Weights of a small mixture-of-experts language model, trained from scratch on English Wikipedia.
Experts: 64 experts in each of 17 layers, 48 SwiGLU neurons an expert, a softmax router.
Below are experts of layer 3 (counted from 0) of a mixture-of-experts language model. Rows are named gate (a neuron's input weights, with its number), up (a neuron's input weights, with its number) and show model dimensions 0-159. Each number is 500 + 50 x the weight over its row's rms, rounded and kept within 0 to 999. Numbers have three digits each.
Before each expert's rows: a language model's description of what the expert responds to. This comes from a sample of Wikipedia text that the model never trained on.

# expert 4
Description: Name-initial word fragments. Early pieces of proper names and words after a capital letter, plus possessive 's, commas and opening brackets, such as O-r-iginally, E-rel-u, D-omen-o.
gate0:526522469543540521447478511469519480401455462454498420463476489531429500462535439490485550491474503513502559493451513438478533392580487542480515494572584493422503491489534387543463463456531600418499540530447475525505486522479393448453481569478602635462564438547594490575411453605562626515547493450507500523559449502516494520446506537474510531449540493480538507421464454556490603488509523517487433595633481521433466514499481527486473506460535574542538516483437550408426562492431431
up0:514536509537466459521550454519521522469457532499525517529571437532422524464460511503463545498441455482534487633507547476553491521519528583402519509566488483543495525456478462509537469498504533526603498511513479623489503459488447486607524487595475520468530484490523507531510534524514557579515531513544595528423552654513578508463530587515502406465614550451575416446440409374472567456528472507524391483430535521427452508479514503436546618446438489437540464530530484544624483541510474
gate1:446531534526478479467544504501494588514599496433415411542450546453457548513541560459627510467429551495521552484475508545476483486531489511417524469399555496571478561390485537561566520433508528438472431486445479501600471490548510511429550490517483506447607428500552459476496584454529426429468474474510485453486512472633579527452567528458539605574483473429454494507437523491449561383512415444521575452552472529541533485451459461519569389516469535451515505497588483510462575497524518
up1:500506473526515496518544544353527589574499447539477521462466471568550411534577522462486546534561544494473535569539493502481430534567502605467519553488423522432564466596595507543452491510420501550431523590468511514511519511585454485517462498463490516397548445560580425435508477507395535525469512590532442548488429525498581469509484599493550376488499517567512543494495484532448540586425553459509534438520613526457554556463493511535459515418451497518533518511473433602432553533493551
gate2:414579534458584588497464421551516511523477515548475418461490518444451512438403542509642522596505521471424494443512478492488502469490521531482603480495613447554473605513408480498472420441493542542448493527520528496491453539424474483436513477508458571455454541569586542559500466554546479532411451416565479470533551537533423543513473541563470513460504492516452448431404514460509572525418553517499550373495548427519478567486512538512583426461469478485407544497575512455517492515585513
up2:522447585462467586626532586423454441513504452610514525443483548419450468520446523430470511580474494559539511446510469498507488551463484520453552534484526522416504403482443520426495527443554587475594543492537478425444463471534492607370556511523418521572492468496443627491499486541486458499406545541459391453470560477423546559473514527528528479524488588447583433535397528521466486534479472469454466502407473485459451574508517455522465498432472493484517515529607505472504523506563508
gate3:504466448416513435565553509445499487465554559510511615398472433520501452401474459489472583496537565494529531410481479502543448492526458485501482485472503550520527512506391510537497531487355575448592494381495525481469532573566469503481482553464471442416470471525436595518533451475491475449430476447532534487553485457390548485417395441400568510465492473498497504538497497449529487391571507478464590544543552399543580558534495513474456485529546484395545577512444472514445471459539515
up3:487452459469445543471538521508589416522537488571520521457519510379538466430447444501464573482471447519532473563466494513487391431451402545448575500535472438406470410549429575580516475557452531587473556449536509470580528452444496522555522549502519479477481407471583542488609424536518433459542482378494513533524577522543481481514539495456518543508506524450497541541549532431396520560533581527491592579591459486540567437537569483504456511509487463431466554572488501481510573468416468
gate4:511569492476535545481463563480577416510475469570553425504503469533522383488455442548496534538483638482528495412481527430508551412446443457516469457549548534440525436514456518403493584499563368436444499539476484441546559406413485547490426434467430501515418520526586552506496588501512463464511521474478557562536537469587537481439429483430503515460544555532503480628409485462561514507451539555529457576515520442488568527564538531569550521522476579475499555492538505499501522505585572
up4:505504594519464445528450525467412462487529525437504567499556522550444597508509433476529534423483577502428519522446396503525546497617435533539552556471510471534514557551545455513562543457504462454407534464433512479451572580529541468521435462479481447583600547526486491493584485540513452504472415421553453536580593440423443501450567425476524553429553527492502530435465517485524515498411461421451549525508509513600459541629550485542500507467592445462509517564504439569530439530422504
gate5:488590472463504537546573480489509576498484516517438556537469582514559583497491453491495655520538532547405478517377480476481546566494539443606431490519470473448485530437493500483544475490489526500562539606587476494570514486415556562431528517508466537422534461553401507468472480492434488514428615554568411546525497499502458581464516567468485499520575559506544440519439477436487576497499461518457467454594392444435542615468442422507531478473548508461536501603494515484524505420508510
up5:558501481480505577555505523489498398467458503461477451510479485427540501503468365541471517550506511487461563536505471563525585475585532495450411495428466508582520498469537552467559486522562510509523430600528491392550594445542556493445475512555377487472446503439432562541459409519508561500572538457523571455454481578511532567459539526441541550515524499418519464518448537386561456597548585477563591489495384470451502478422465478585490498510507568424454483534451558537482538542428491

# expert 33
Description: Capitalized name starts. Capitalized first pieces of names and terms after of, commas or pipes, such as Le Mans, St, Theodor, Katy, plus the and commas.
gate0:530524406484505454486552510454552552506483430455576475424597487492576492504474464601471513524564512545433517479436521553488389527476612519496462565568510597579448471407636541522520465540498553501550499559458545560503571446445438456607536499517561440505519525506525487514540480437474528616458602515560494528442563529463477520505533588523467510539542499517490473477466458493436488401516475432492505573572479464580589601533511563485550421458482462510536514457524548487538591489416473
up0:578554578577562511516528564498437419568393414461458564440461621475506562488434557476463456469489526423513439467507527589523441522573532476519519492507582414526439516583524491461506421499529468570477574448528503458462508463540532498573526562507486400515420546446483493479444534479474551456498515582582510504473538656472529565477499602518517477479524520457565460525495487528510490553500566540465549579532527474510454481545587469552535474456421515541606418516495419505453537565428552
gate1:449447470397495477500514509437513448508527518438503513458451537519413491517494546541591501485543466515539550442534453501563524479465511476416535460401477468551381527508466457572503472426417386455530480395379502498586483464533490453477503476459550558468494522557515582583551475539438421578381492547564514433548512620417487508458425444549465505545532534579590534434444571502515461507554474418507472547573422488554505520477524463531505507521546527495595474442506455510516465546457584
up1:546585541488542500595503455487490454533479505496521515501474519609471544518521500508534525524531540491504495369436556439502520501485525561457467476468503423519442483500390416474579479511531524485577557512516510540526509529580467524552563537464531511458512422580540520510581496509545437605510381549579429441414410450510582476440506457464434502553411373519498424528569512360514574474577575533510581474562485501532525538602532479538501524464487481548539535494435511492448482476411577
gate2:500496480516451504556529488456476558570508553503530433406464483606543478531518524522480516557531501428487531459507559515506493488491488521519479493607512466425430502508530634518495482491433488497468537425358529512533524421464464520484395525562539490568458516549515555410410485617413443502509540527478479486500445496540445536532407539452481524394452443509566477462472491548577436487473440501566531537425481531420472516459536602505510580512534469576468558459465533596433594454587385
up2:501490581486497449534554545456455518490524436395528558534601582455543515460525497510509507560443540497473499546528464506476491502477537493472548481512526545546564478536483402503503466447580481522559438540506405414472495508600517554550462507503529374558535464475551592477465555542537607496581488414528363483530500434483600510423530461582536533577544547540527587568527517558462569462585551549434535532569539418502564486610477447498536480472463477556440463529563464423511476485458563
gate3:531488483641528509551499435457475525486478483553585547415497563521480501479411492444477527496400452451420519467500421504516479518507502461548531513517515501468523524445604480508489463429603474430481517554431562400493412460525443494522408499489448512531506449522452587451499572458537518444528465497496530406573470470568510514385524519587477437465596566535532514494542374583549521449574539507509468464481531414489465419492456522469558512408603565490579450498523442431526480500452428
up3:509538597416455476523569517571522507502508522575601522476476580544505506542482490597377402461521527532548479466633485482449528535593512551489490545589466451506501499580441654521479501506434513497521487469420486525558436465537543564508457551470416534420533406559543491557519510583447501465493409483422555543472521465468552490532537498470519345524469545404485434520502551434446457505460427547450564570508468451512515524505442537460521478543533471433508525527532539427531473520483533
gate4:509466533566507472540512433480489501443484486481415561447439494637579511498549574537514563499545475521567542530496503496454430405475584511566498457524469581512452499544529479512433538414368432480482510445418506498521493530439560509508483446423527537473498547538542511543472466520492463539465419554556529474615396509561486484445434561510513485464472519612516508441501425456455543403491556467471486526515501447457569521555506514583562500390554471460473582587519369490515450465493388
up4:590508571554412542583490479512546436470445536516557569487502501486541530524502457399467501611430504563517547532532482407472543467539435494556495480520493514491515583526507478526530447490445508436594544499511493406465510542460451630521456559496511503523415556528525466466519588494546474422517488563524513521450514425510416562562453428569582449542519543526510600580480459536541405580447437523479431524474495526433505563481514568477582593522547410383525502448553473461480446521418539
gate5:463517437557474524496569435498590477452568453477512512454494482334587506449498515499508522508483429567484489485512504441488400482489543507445455483513535508472490577447532528536539549458533540465549541534485518470554574440428499620460503525532539499520566449581498478512633494457486491563573382539449426437618516441523453453501514534506473531432518590512569409479567499542632483479492529448486525462469520494573400583535480500512525498425495483501391515477513591529436455484460579
up5:535477450587550499457582492484520430510534587535459462471460506423542456571535455423484517521461586497510483450563607486540569589580434456628432568541441449478429476515488501535428412492405528468539483591560547584501512468457414514502475528425522442527459489449533546502406467494491482608564470525412446499527521493509418505394504515497471506549511421513476445547433540493538526482448380542469476590518533543418503440513552498482547510512503540409505416537462588471505494478486483

# expert 55
Description: Periods, the, and. Sentence-final periods, the and and, and name or word pieces like ource in Source, ủ in Vietnamese names, istry.
gate0:531489483503543520507605515550636484549492480482471496520467465495481469515551415592555444503425526573494469502430466495492584454593521470419511526452538549498474543483503424497469545482423509529530420424537456463482538490549468480482522531540506501536567437506517507580553409522622542469504449472554505565461523518534425545559462545582448404409616480457378543492466451587533527449625516455566465542606573483484538486487463461453517542412407556501517526476553527431525511458506467
up0:551520550527495517523598396572568457416576534593523513567542508521549488531456546548444614595501523436506473570472510470562511473517587568505472521431471511508516551527488485387518511505432450453541491465441521428432483555478552513468580499456460601431509505560490518435598527580508481376439559516481505503464462513439591435481538474608568595516518554543493478480506537522404391531535501457531408521435445496536454494486462549424506443565559468526530467514530524454460491540548485
gate1:529494441476492552494493493577447511482529393479476380441482505478529500523460497536529465456444562398575440565584568567487496553509554469589529446446591471550436522470468518513532442549546424488501545383563497552556575563538430508479432487476478453527529570518512404537568553582458511515479481527525520527540545458480535530505482539362524427432426537558507569470481429562519446473495557501518532603393568444516540522495571501435511471416444512544468513560416468508484509568414474
up1:499516451505443517511506515547492604417436524500559527436497516490499507384457519476454459485500536395487534442426527531466489541568443457414543485405570562570461485462555412557372556636467493447524536481454444434452413507488502568496423525600499564590583523423424514460482499479569459503441456475499538481562471552460525521552510488470558468520470480508474426471502539541486409460481525510470491400418499544445392516534475495460549519489575536558514481470479393498513561524594519
gate2:516489427521451529569555463423511477495477531491513497544521455500405530507514601526403468447438551491583519499593416442492473501518463500520539490468476505601567568456524525438488510448514498429591526441495547525439431519546532561545535480475489437546532558474499555497473574595455477479450446499456583551545411471526406501565554532496504493485373475639530451510540439608550484516554475496623504530520582541418536473501591562479524539583601543539495409486532491536528480514561496
up2:540440504441492438525491489533518566460445465556561457469459517436497453609503476578493458500483503505622479468515437454540463585515460518501512417466476566425593532436546484450572541548420438488514514504482627558477499456477527507507442475475530506428481490501450448601516590453528471495538433547437531504514521501518513518449568522433559483544381443515479433481476452615459531419431462524535487581574560435530513555467501469423485398392453490515561519558497513641518519429492548
gate3:540519512437466501437508553489522498516517490524573474464563562578503520529493531616427442418497553508500471554594430546601567462527508405512433553455475535507501543500528513493505516550395433607417502447514497534548516541476484467421568516508510607513488436510441487540473492506466386623471468520508428482502539437429497496503531583510548567487440552503495589448484422445462556594535480475565479503460402457482527522393583528569509496403555522528467502448519529450410481531558586
up3:512562548525405476504511420535489560538567476470497513552445594503482524541498473485554500539427537489517461470467606508556574516530487475492558598486481363526489425597412449542569447522458525569462516492544573481495529484480498503467491561527509454502432470480465464483453386419510493495454467573462469547564472484506427526408509530422570627527470472519529502467424535479485482480417407554513422505502342452525471464462439571471490447517431426394527499461480521417516506467428443
gate4:564458453477508486505474443560529477468541541528504498502448524574525489534483511553528548587636487484512551419543497448499533463461508580496416493483519524506475486608550538445365553465443513462525539499423453421545497456504439490528532530463583510509513496572496523374501569523475475510452473561469517518442421473511495628475523599549470510505552645505554643448523474464533475543608503505512588555496460450468543498460577511461465516607519561546569571431495443453486522474452553
up4:441444500462410594488475489478523461471588441510559571463499566488542389503507455569542457480540423543534475500544512408448453514399482497589540474581486458431451443519438507546560504441518460490557541574477471510505558389527439565421510535523513556505511396529512495486395493540520448528453527526520477490440485526515474452504553564523518571414541390471471488583447442443504412550529452511448563591534456488526506553489560502445444456519534381484445527437578507442495449406541565
gate5:482535497511432468518582499596509469526524524516409519373519523637602416505513593450519511545485564474440574571468576481447539517530493409454470456427535479518584434479433523499514578529551576473602403506450484501483431489548498511489525559476546417490549413404403526463549501522505427555451543471532468483465481480529534476473549619482519452565449462509458464442504507453448528485517529516545510494544552470510644523487509546449592461556516548439498532588483516513488505435491565
up5:423467459556510539540513479430449470476394544502494539520562530551401603413493513532492493574518506449437553516483495410523389439536512535491536551533507392527484604566549489491423442458518417484534509501452589475489513577547532504549505485484482512535541472560464519533473496536503465491537479429482478568554355516482514519530496441572547511458416597440444502476549518465502442475571432462423480438477541549475487531409413488451579426520463418484615467468467520551535568412426519